config = dict(
    n_layer=20,
    d_model=256,
    d_expert=64,
    activation='clamped_swiglu',
    moe_layers=[1, 2, 3, 4, 5, 6, 7, 8, 9, 10, 11, 12, 13, 14, 15, 16, 17, 18, 19],
    router_score='softmax',
    routed_scale=1.0,
    vocab_size=8192,
    norm_eps=1e-05,
    tie_embeddings=False,
    lr=0.00233,
    batch_tokens=65536,
)
Below are experts of layer 11 (counted from 0) of a mixture-of-experts language model. Rows are named router (the router's row for the expert), down (a neuron's output weights, with its number) and show model dimensions 192-255. Each number is 500 + 25 x the weight over its row's rms, rounded and kept within 0 to 999. Numbers have three digits each.
Before each expert's rows: a language model's description of what the expert responds to. This comes from a sample of Wikipedia text that the model never trained on.

# expert 5
What it handles: Articles and ordinals in sports. Articles, possessives and ordinals before nouns in sports and season text, such as a, the, his, first, next, final.
router:498486492508473489466511501525461482520474522481504511493522489491491496470509523475514475501493501466564532490529535481488503501442497475495527502521505480499478530532521522541485523475511493
down0:525485491487490482495496503477497480494524528499509445510495554484491496483491482519470482509493525505484493519535488502495472565493449478543486473558497493501485508507511501509525480495505494
down1:525422524488443509509483507503453468521515504528475449497487519507486485488533496466477460535487469488506487502509519471519547500468504515459499476485478508473484499509510507499518480501473482
down2:505500463537534513490541464521465500439507483513514493509511517505502509503522512512494527500495490538510505551513481469494516471495528494568512514489512546489506501504502518512487542472498513
down3:492538490488527469450538483495523498488491496483471544511511471527509495470449526474501533487492523497472479547515503499498498474503575453507543496547482519482508461511479449540494489467505487
down4:482532498509470527511442481468534483504487486483495516495495526505522502464451485500483472497481502449482506504536480529492500529529500487524499505512515514560506508517477474465434486516507461
down5:495477458475494499519496463543489468542486537504472516486472541523503500473503528447481489505480524480491552517464490483507429474538493486520500521538493525482540476524505476498485498489445495
down6:464515510441486526485499505522484488503496471494518515487541491547508492507490542501482509496513473489510506455485487521534513468502504455527516485493462498438509444505518465542503532489489472
down7:443483521518502511491528499510458498551482516520513537530546513527502497516540514456444503526516489476487506518516527486467492515516509447497444473526504510467508516493484538528524470480520486
down8:526470493517488521550513530519504499459546479514537455469506532536456464544522508504533487531500499514516528481512464490520455464503497487483512520487496512516477491501446517529475487479505515
down9:425488479537523548513489526509521500511514525479494504497488493464521527519451531460527486483505515505504474416501470511482491529489518504507530510529472487511518495537517484523469497508480540
down10:477482533521497523512453525514438475502491545456492513510471518543498506491519486526482506490500534506477519483470457503521527468492539489478514488550514521516539493546482555486501513539499472
down11:497517490473447513525535497495504519550481482515510564473492538445538537485503476523494484518473511491508522481479531515527499508445496515494499478507502486466519512482500511463517504497469514
down12:524518521527513479524473529502502520523471520531525527453507469486480519502461500497529434509518551525484501514517465499494554490502516472521526480550490488511491514482516481545496514540474497
down13:517560463477500510473457510473505477497490503493487551516486534537497454519471510481544491489485448490491484480486540477490464478469501504474487503501523456520519538516478451519508494511501523

# expert 15
What it handles: Common nouns in phrases. General nouns and words in fixed phrases, such as part of, number of, on time, by way of, for example, interest in.
router:554501491460486490501507490464519500501537493526476530529473523478502473546453523463479552489547503495493495512495499482503527465500493538480530534519520530512498532465442479530509531495512500
down0:523495481464517491495510474514479488508531452499467505466471546458464470491524496522499531452518474493502537514535497489565482494489512516493506513509458510511480511443488473488541520488506539
down1:491532496535523479511532491528497491526502558485508462503512448452491500565532499484490474512529521503513508519538477480471484463541496473503483509483510490510463514480497481540504506497489522
down2:495495487462523519465464490533486496512465508507505428490451521488494440497483533530515537488531507479510492511471517505503505523505466518532531439497524464521528506511498469484526501473500552
down3:493487523490504506496503518442500486511472498494507525530470507496492538485512479500467467490515490526492529508469490497540487513536544487498471510527485476556530496496494513517471540552499575
down4:498490501464489513510522511490504479531509472543484493482511512484491466443575502448476455494502470495472493491493486479527479517452502474471517483484507526504490447527501503511500519480488529
down5:495504503521459514514529497484498532522490499525506528514538478447494556520478530492478485509482506500537532547490510503482504498477479459519525428456548486489528541491503485490483522518495509
down6:487514537508499487496465502520529484525532514532529413480497510477494491498516548456569476476521494463497494469495496455478479516481477520488523474485504452472484502482504515494517529517494509
down7:530506479525482510515533479514453474515527514511499461521532477518501474503480489454510506507473461480541468495494491488485491452484487482517530552496491469553518544496476487499468500480472501
down8:515509467485503478453558507470505464470470530464497519502504510516459521501479488516510510499505585547499498512502464507501473481496548500498424505513498542520476470511549524501455511533518472
down9:487518514492494513451554515513491539542498454453511499472486507495505461567467495520502553513457519533513510550518526503512491488490465518476471491466489476529532501488548501484509492501456481
down10:462524529495488456496468546539532504516531487512513528486490517501482489478487493535486487506513499497513513495529508481486541531499474475529535482497503438488485564489508497474477471465477514
down11:502521455498533482480521470536491558512485487499502485515464505511494466559508542450506503481533527479479493508455469495532472537513461490491484478491500487482490521537493522497487501521454540
down12:569503459480483559525491494532466506465480484485529457473537530440470516497502472465490474490535551479496497516492484509505497492540519475514468520543493509519495514507530483511534473513512510
down13:521464487536464492558519502498533488501511509502500498481508475487508528513426492519521461499501500487506502516477519479453508468487488522518479512509539491480509461515476503507469474533530471

# expert 14
What it handles: Prepositions after nouns. Prepositions like of, in, at, during, from after a noun or name, often before the, e.g. Frost of The Guardian.
router:491501477543496474483529488463462463494463501433473509547513495524479544477496476500488507511487514512499507544453554514517522518498503477525520542495497464489484515498519525523504518546460485
down0:460450514511466461541526458538472489522533468491490502483542508520525465497496527523538482509481497514509496545468498503483510488516477485504458475446515495503501493503454507492540516524542485
down1:496481509490547472539564466496514535520481476504519499499515490497494507504480471490521492544552464490495505482505519512499460453486501480538552507544492530498515519518498517497464484500507523
down2:452526530473512543527453516511496524509492489483484555525537511482498505472484580507471465520465498510504489507497488502508503480501519474453498439475466477500472501520509444488510500531508465
down3:529444497488481501502480509531494435485512497499553533501543510541495508497488477545502483515500468502511483487512468501540484515500461517503531518514515501492537521477487506486449477509525526
down4:484476541494456492494489525534538487519511494518497494462516537466507521495469484507510486516473507450515494510472500465503522529507518508494515466510512519518529528478499467529473508492498511
down5:457470503506489488492475480489520500521494513504530528493453485484461467532521523497512484489475502530528446518534522487528508522477533487490491474482481493489464480536456476527502493499533471
down6:466511473504513487459518540504473523529461511489515466494513498485512508441535525487521507492505525514519561479494499472514458491510528511483536515527491530517475486529485516539494492467511469
down7:515457444511485520509555495489495449541467505482530502509546479461513518479484504451503490495509477475470494488506532479497513485503501481536558517493523532527492505508525531490510531487457478
down8:509534501476505496501496523503449514553484509479438488547483512447521494493513500484526500488522478487474481455480507457510510513487519521466528484474507487460490480500481574512499493489504482
down9:451533483499522543486452525518497493509463449494551501497471471506545489503489497506498510523503465502496517484486492460516516491499541489516507522490527492514557489464504530514507520515438468
down10:474471522456493513475518514485553509517471475498502515457415502510513454519543534554538476510471496505535525473498488502514525494517510527477470493505476472494570497522481470495489460471552497
down11:474476471512495537483525509493491485545509490457512518500478514495519498520527465546467506485522478502568512508444453535490493518519499464518505512476454495478511527519467504474516468510553494
down12:504492500542518528524557550534515512467477496485540539504506466495475533489478495490544527473490486462496506504492482521518457469504522517511474486534515511478510477480503539497512512534488511
down13:521460514496505553514505514468534462509511489543481478513500522527525515513509513488523495512544527478473509437504449476477510512480502530505519506522475470514507479505527501478451518513527486

# expert 16
What it handles: Conjunctions and prepositions. Clause-linking words and prepositions after a comma or verb in expository prose, such as as, when, while, because, including, to.
router:535539483489494525499529466492524518513499549531505475523502471505465461492552476515479537459504524480483503491483502513505475501551519525532502499524467505498491463468539518526463484470478520
down0:541501484492493490516522489523516508478442488497463515500481515541539519558518503468514514488511534528488501468493470505517487456465528511440523513530499510492512503472483519496497523479516495
down1:501558497485467522497514479482506482493490497480525501495516473507522557524530456477514480533460532504501497558506495508523511485505512526521489531457522485498513535493521514481437470521460538
down2:487479508516503495537460525518458499530499488506521465519524483506487505487467529563539426508499512508510477504510540490442524509484495480466519502496482503513482536505517503502531501519515433
down3:481460507533531530551504503486524472513473490487550518519508466496553501523488498509488509514511477545525477537518516520528484487458443522537481518455531508508510512494505480479547503480498488
down4:504494512499518478531534513512438494509490514491506513459537577514527492472508486461485482518517508506470482492495482505526510577475502508493520537464523477479483513504493522500489481520495493
down5:518480486499471516499514499504500516517488485516500484478530501510494500499469443539503492497466542538517490549530501513482479481504503486491444528487487445485472520465525510518515489488485448
down6:497488534524477505506530519505457506494456526480518486528492505516469484510497523484525501498499522524518508506481509464504508497525506531460529519524498456552530460498503501527482459475503510
down7:512499521523502530545487499494459472509538465486525501511550515527464465509507516492468469510470492491522522488485519524521470538491473493470537530462490490481495493496507521487557465555478467
down8:495530497480475478492503512536555516516442524522546529511478554513467483499507476464467491498474486478458505510507470495527473466526502489470513566502494474470505444466515487486477502496508494
down9:490509488522508485503509468470529479511466491497531534526496531462523505529470531513503506509469516511487478521511521510497512490489499480489511472491513482531482515510486504500489531500515501
down10:488553516498513537496498487490469530487518540509539510544463452524513503516535482505470485480500551475517510559510519497501474501531488494514523509517483482479470527503542505469416465514470548
down11:490518494544486501506513504523512523506489516503490508518508499486488515493528508487462508535530473525545508446500493507494504466460498531499514520487523492474492480495456536529488531502495478
down12:485513481508530478503509551508455527517508504528496515480517518478518449501459492507453492485501480509513488477462527467513494488494430537501531534475517530516477493561496481507501508500482484
down13:480455516488471514509493504494483479528517472493533543551459482509536526496509494570489492498522473499530492526504499478508519485471495465493510511488485492522501513465533507504526511525482519

# expert 13
What it handles: Past participles and verbs. Main verbs and participle endings after was, to, is, be, such as known, used, made, released, -ed, -ted.
router:461524506451491523510500517535546480485494507526500476536487506487510456529475533515472531488499494561502468477476539474519505490488447565467495496481492482508510473465506466519475500518507519
down0:476512469483491524502477430478507461517504524528537501507489492495491469454522543472514494449479509494496527492510500458479527506483528527481493496478489489508488541481522458506504495495497500
down1:469487528489494498506490510491472488520457483471449469502530500521542517479422515470503513440511463477486509498527539502472552497487475492500512483510485533465488499511548528487420504494520487
down2:448547493510489485519509501507531479508504559518495496498519506488501544487521501480483484502496513434502497516504512480523514463495536498493524475516517541480499514521496525479532511528533499
down3:487495449468523530472496485492456477486472564515519527478516481510540490505496463529474490543473518518461505506521554472436550480482510489472505473455486490536465512460491499511453510475509447
down4:484544520500429498548516512512545470523443518511459477478529497471487509525519499483500484534536514488514495535509474490512503526523528484493502522483488535471452513486486511523526560526502527
down5:494505511533525500539493476498495512483502515543483495502502514485473564530534520500490504482536549520502488469453443485537521501488531483478515493501502515461466491525486533527497522494529496
down6:521450493489495518446493497514472499508548480473499526511492475506546460491496496513459479492458458466511524513483532485447492485465505523503462547467454439518542485499487533482503475449496525
down7:513465486487504537499523501507499509493518478475500470517479487545526528482452519499506510491517478503477494532507472459521564496527509528523525511476488515525499513454484518548476454495484515
down8:492476479496526520476493514482513475507460557492489506500499555491463501506513558506490482476500475498502525457498551512526489547485519506484498526517500519526472509444498481496469519450529542
down9:501520550515447484532495481489507477517471458524490507470526515500429526533518505493496494521497443518502513533496532503508493512486500505488469457536482507464453515543499522523471505531490555
down10:503503500514500551529548507496503496513489508564456457506484500502515469503489479494517515496481455482492491501494464518458504533536522495486483503471531446553509503500534471500521479478512513
down11:528508458516476556508528508567482469511479510507504536529466503506541501517520507520528496492470484502556484501505475480500500499474506489540478504464523492522511511485465480498504513521464533
down12:534497478494456519482509492544532488491510489516475511494476514489495524512523453536505488508528505477493518546523509485500497473504514498509498528505487467541502514487485485528496458473492509
down13:520482506440483514474522497514501536505497499511518474522479508530529468471486486500500478479473500513497502494488528497481487504515477490502489505490491462521528458513496464499466480463545546

# expert 28
What it handles: Biography opening phrases. Articles and words in biography first sentences and list entries, such as was a, born, footballer, politician, His.
router:514508537512519473483494472498478524527519510481484537493522498504510528501507519493480542488499532493578509528499507517469522540446538491443533488470493467484465466487484471483543454516488512
down0:504506556487489462497464530508488491521508483476531511514531498525527505516520508497532427532520437478478454481497509480486500529504479502534524463520501500495548490500484500481507497536473481
down1:512508458495497480487492547514471507482469489512479468492500523497502508496494471502507476491503480488486517502547453506499476441528483498522502524528458471495490503492500488542480481466458489
down2:452473532537482500514533467481466510485503489506494499511542504520528555464458518503486530501540493491508515523519462492514508491505525474503539454491527499493466474498487471522506526495525486
down3:456502472506531488522515499497492480532542491500481529496476526495498513471529486550515481508487514532538453517528533445504497452548501508526482498460502492475488506495484514493524520501497505
down4:501514491452477466489522421510492506523480503485490525529487540465491522493474521469477501509470506503511475504491515467525542485498542483500456491503509499537510478454506522513479469503486505
down5:485532454443506482489523460534493535512498492441492528508519501521502520487469519453480504499503543442519496481464497504528530476462487484512467482509510490519508509473520475465523498542451496
down6:484538506466487510501530502437472503543517546476519526510484544514523502468518512504476487468486501475500495497480529455524489492517530475502464530531471487555505489528500516525461496465487504
down7:510514474448558499521521477483490433506498501477462504500506515513508519468471472524491489471523496512458469520545478534495478517537521480544506530530523497473511540485476501509441485519513515
down8:497484502468469520533534532505468489464496481523502476496532485475499502559532463497492540513487482486508535531522436491556509513491476524466520475482508517432504485469490487504486452516485468
down9:506513479501509505500518489504486526476499514493483483524498487525469459518492516514477488435467515492496510473482494522462461453503478432478455489462542476482521490521525506518524524463466528
down10:513495486468492511517484544470440540486509485481488496500474486511453497481505516484501453449498513500525467537536537488518523502497525486519490500512443532496462559550504489495502508485506475
down11:512533487417463514524492496495473533486480494529513491492459500505511481487541502511499516505497480465537544477484522500528470528506505473499494481545474489465516476483526506491461494497520494
down12:500530503434468458498494523510517504498505488502515482477495518486556505525527502494494554519495481489523508493491483504496527509535532475449458511518542463491534482494507511499498517506534515
down13:529495535513477498469488501474503531552476517476455506500483480500516479532577517539501502473491536471519498496539498488498531517484502460544491463485496492479491506457464445512531524508498498